From a checkpoint of a small mixture-of-experts model trained on Wikipedia: width 256.
Below are experts of layer 8 (counted from 0) of a mixture-of-experts language model. Rows are named router (the router's row for the expert) and show model dimensions 0-127. Each number is 500 + 25 x the weight over its row's rms, rounded and kept within 0 to 999. Numbers have three digits each.
After each expert's rows: a language model's description of what the expert responds to. This comes from a sample of Wikipedia text that the model never trained on.

# expert 31
router:474492485493466475553535494473509470519531457509479493528490500489536464502503493515512536478512533492536514505487479463482472547445542502478490508539488493499488520496496538529479494560500499483496523510485472474537467455515497551460465494532485491487451483535505458500452514509482536495551514496506472515529499510505530519523485529547500546499487499484502491491548513516522506506516
Description: Latinate word stems. Middle stems of longer Latin-derived words before suffixes like -ation, -ate, -ed, e.g. acc(ur)acy, ins(ol)uble, indic(ate), particip, reduc.

# expert 21
router:546513480505528495476503472510524514480522512482505506474519514500507516500516507463492522476473516513562519527543473555456526500475523491522507472478471542464527499483542518489541505491492499504503524500507489522490440494468503467454461484545505515516484501521492489461558485460487460534455488517495485491471479508554483490529480478532515508497502489474536514484495494489516497511515
Description: Media and broadcasting words. Common adjectives and nouns in music, TV and airline text, such as TV, air, million, major, first, number, ICAO, station.

# expert 2
router:490490468500501553460488528503533488483536512480535493509513490449514469485474509479493500495517517532544553510506504503517500518501513506474454523507463536445491494483525508509485510490516480506478483465497544542515448497506479485484493511505464505491479508537505505496542485467512482477533500490479499509465497532486471530532503508534541491506495484517516509460479480565510538536485
Description: Copula and linking words. Forms of be after a subject, such as was, is, were, being, plus following function words like "as the", "similar to", "by".

# expert 7
router:519529511515511499549551524549507512537518488531484457491498471526463491494490479529521479462506465529526504480522514510538485504481490503534479484460481469524550501485504447487494521517493520498489491466476491450528496475493516486535491492509459531521523493469509459463524495467484495468497487510505481480508486493506461512510526508498468507469494504485489496519519510456527501487475
Description: Infobox field labels. Nouns naming a field right before a colon in infoboxes and lists, e.g. Best result:, Country of origin:, Legal status:, Species.

# expert 3
router:514499501477524463505532493500547486502486487510513488475502496481523467498537539515527464452514498509532465487492458518487511484500456527511511502454517501497454535510521471543455478469514511511462495473527516472508467527508542468520482543462522526471509515505470541513499495523507522497455506527493501497539487482467543532495504454503503511520492474506534464543553471470465511515493
Description: Line breaks, table delimiters. Line breaks, blank lines and table pipes starting list items or cells, plus opening brackets and quotes, as in "| "Green, " (".

# expert 12
router:532526510517525495524537474507554522482533486514538499506513481509539498480507514504519463470427510516518538516493538518485552500445534454483470540475508509560489476506515511508469559515530500480493461462472518508501462525472508509521477472563470512494507495516492482477537470501475503457534521532526474498510511508516468544474509511496508535473526501490511502501509510483506493465484
Description: Plural nouns, verbs. Plural noun endings and content verbs after was, to or and in running prose, such as nests, made, played, studied, earned.

# expert 30
router:527510479477484475537523464496524483463509537445496464530495481488538473483524504533485493515514502495494510506482552559512518500526564521479507564491484491480467519481521472496474499508561514499511479529498529496512461523462496516516490518475521491442526498503485490491496514464510544473517504495513540483473494528545501530530508507469537519505456484521522482500536510542482510524475
Description: Section heading ends. Closing == marks of wiki section headings, plus sentence-final periods before line breaks and ", but" joining clauses.

# expert 6
router:498489502510472474470522461487489461445461521493469519511531499523544465510480480540523506525483439459472509532486542528516512488499515547519506543481469488506526578502506482471505483472529509474501504490519494515543467487512529521492540533493496527486536526505492527494493528496523509532515491514492536514474499537527514494547504507534472494511469499511490505505506479477481534547552
Description: Periods and initials. Sentence-final periods after words or quotes, and periods after initials or abbreviations such as R., J., U.

# expert 26
router:485455502517515486518478486481442493497495472501456553500474512493477533501483495482485483475519504521506467493449493464491489489474494490501548480550482470485480463518509461470483481501496527473480501502465534506512515490542534468490496472478488487463491497460493502540485519508485507515523465521490458535485502446509482446497503522532476498496511538534475509495494458542474467502506
Description: Stat and time separators. Colons, commas and spaces separating numbers in sports statistics and track lengths, such as "carries, 97 yards", "4:44", plus lowercase word starts.

# expert 5
router:488466459491522486489462471503496515499471511526509505520506506484499501505462530508543492517517470467548513507488491539514538503546467506488483503445476472475514515535497518543466554493476477506503515507555515510514522530514499500504510539461467497494494513470486525458507517477496528463466472460480523548493548541482494521544498521465508493522487515499485521518492457497539534503523
Description: Titles in lists and tables. Words inside film, song and award titles or cast lists in pipe tables and dash lists, such as "Born to Be Bad", "as", "–".

# expert 17
router:482510505539511525491509476484526519477471479507518502534490486495467502464504495492521488500529501506461491489499522463484544491558482472487482466517513482535477455532508502481469530467468513468460505546494475507465544494516498496526501497470490488522542467533512571561487504520498462513504510468506500505493494455495501469453529509562481536486517483512470533480492470471479522535545
Description: Capitalized name starts. Single capital letters beginning a proper name, often after a pipe or list dash, such as P, D(.C. United), C(ove Rangers), F(alana).

# expert 15
router:479519495506509517467508517519481518509515488522470527499522504491532503509510452459509515470465477476468495510515502530472534522470470513539528495531483466487541513496478511484480537473477484504502506498514491481474485524472479487458477527482534492524492480542487495489483551491513507504448467471468448461498514484480457526548530495479495517524539467498520497482486514544530513508454
Description: Table labels, units. Column labels, digits and names in infobox or sports-chart tables, such as Rankings, MIN, County, City, Billboard 200, UTC+02:00.

# expert 27
router:493489535516532470472529551488500478549478512505482506536501533484456471491476471527515526511525476482546476518545455485471468471504513498521521495504546519492472474491484522529494481537481481490474535499502480521469517507492496542499500502502496532511540548567499509537504454546503474540502489483502515532476495490465509478500543498480521475536468450493489494531513501457509489494523
Description: Word-initial fragments, years. First digit of years or numbers and opening syllables of words, especially after pipes or parentheses, such as 1-958, Col-, Com-, M-ed-iterranean.

# expert 8
router:531492512486490508530534470507500541522530484502560495518517495492503526475490519482509471486444560497550532491449508528506555492446510504482537495473507490543494482479489512517532514506561502517463457499472526530487485515471502511525490517535489522459489545517491493496526505517490477486561482476524479479520488491483476526491487516541493492474522477496524482498543535484528448457525
Description: Common nouns and suffixes. Everyday nouns and noun-forming word endings after the, a or his, such as design, public, him, -ation, -ment, and "ft" in heights.

# expert 24
router:489502467512495502508471470447504534531473484509491516480464477517513486514498515491557508516500492517514479486518491448477525542517477456484525472483519526463460483472556488517486511499479521465456484527495481522498522488508500485490516470495497496488482464504519488539454515530466504513494509484493505459526500456531494471493528507516525534479535477495474515512529511438497446506530
Description: Word-initial consonant pieces. Opening letters or consonant clusters at a word start, often capital W, C, R, such as th-, gr-, res-, W-aste, celebr-ity.

# expert 29
router:502477565444494463512507504521481450469510522472500540502492488550502496492511504547521491492477526498533553530524476505494488504476504503529519460489519502457527499483455505527507563498537512499520497535510484485509480492497540533551486491511480493486554513490503512471482513496481496524453474502518492487502476494536473507522480481517516521489494490489509485527550536494519482471477
Description: Year digit endings. The last three digits of years split after 1 or 2, in birth–death ranges and dates, such as 1-863, 2-005, 2-016.

# expert 22
router:536505522483495473510577506453503481478514493467557490448451487530493529513485466481504474482467517484470512527491560510538504468505524501498501511490480518489466499449504505529557543489542474564489477467526535502475450478475511497513516479521506519528500477525483529529483496465487515455551488514502481533529479477538476545512459504554495522461499515469500493497468508467521500503472
Description: Politics and institution words. Civic and political vocabulary and its word pieces, e.g. government, political, national, Party, Leg(islative), Stud(ent), armed forces.

# expert 14
router:465493482498526526491499489510494467458517516484529485469497495479524554509487533489491509534484493516514536534527505521543484485511499491498479518479482524470484490508518529502522513482504515488490498502510547554513473502483506447492506484532453534508499497471509468439523498440526502452521512483502471513479518560511483521529468481487523485484489517503515544456474484514531478476503
Description: Biography opening descriptors. The article "a" and words after "is a"/"was a" in biography openings, such as nationality and role words like Mexican, former, politician.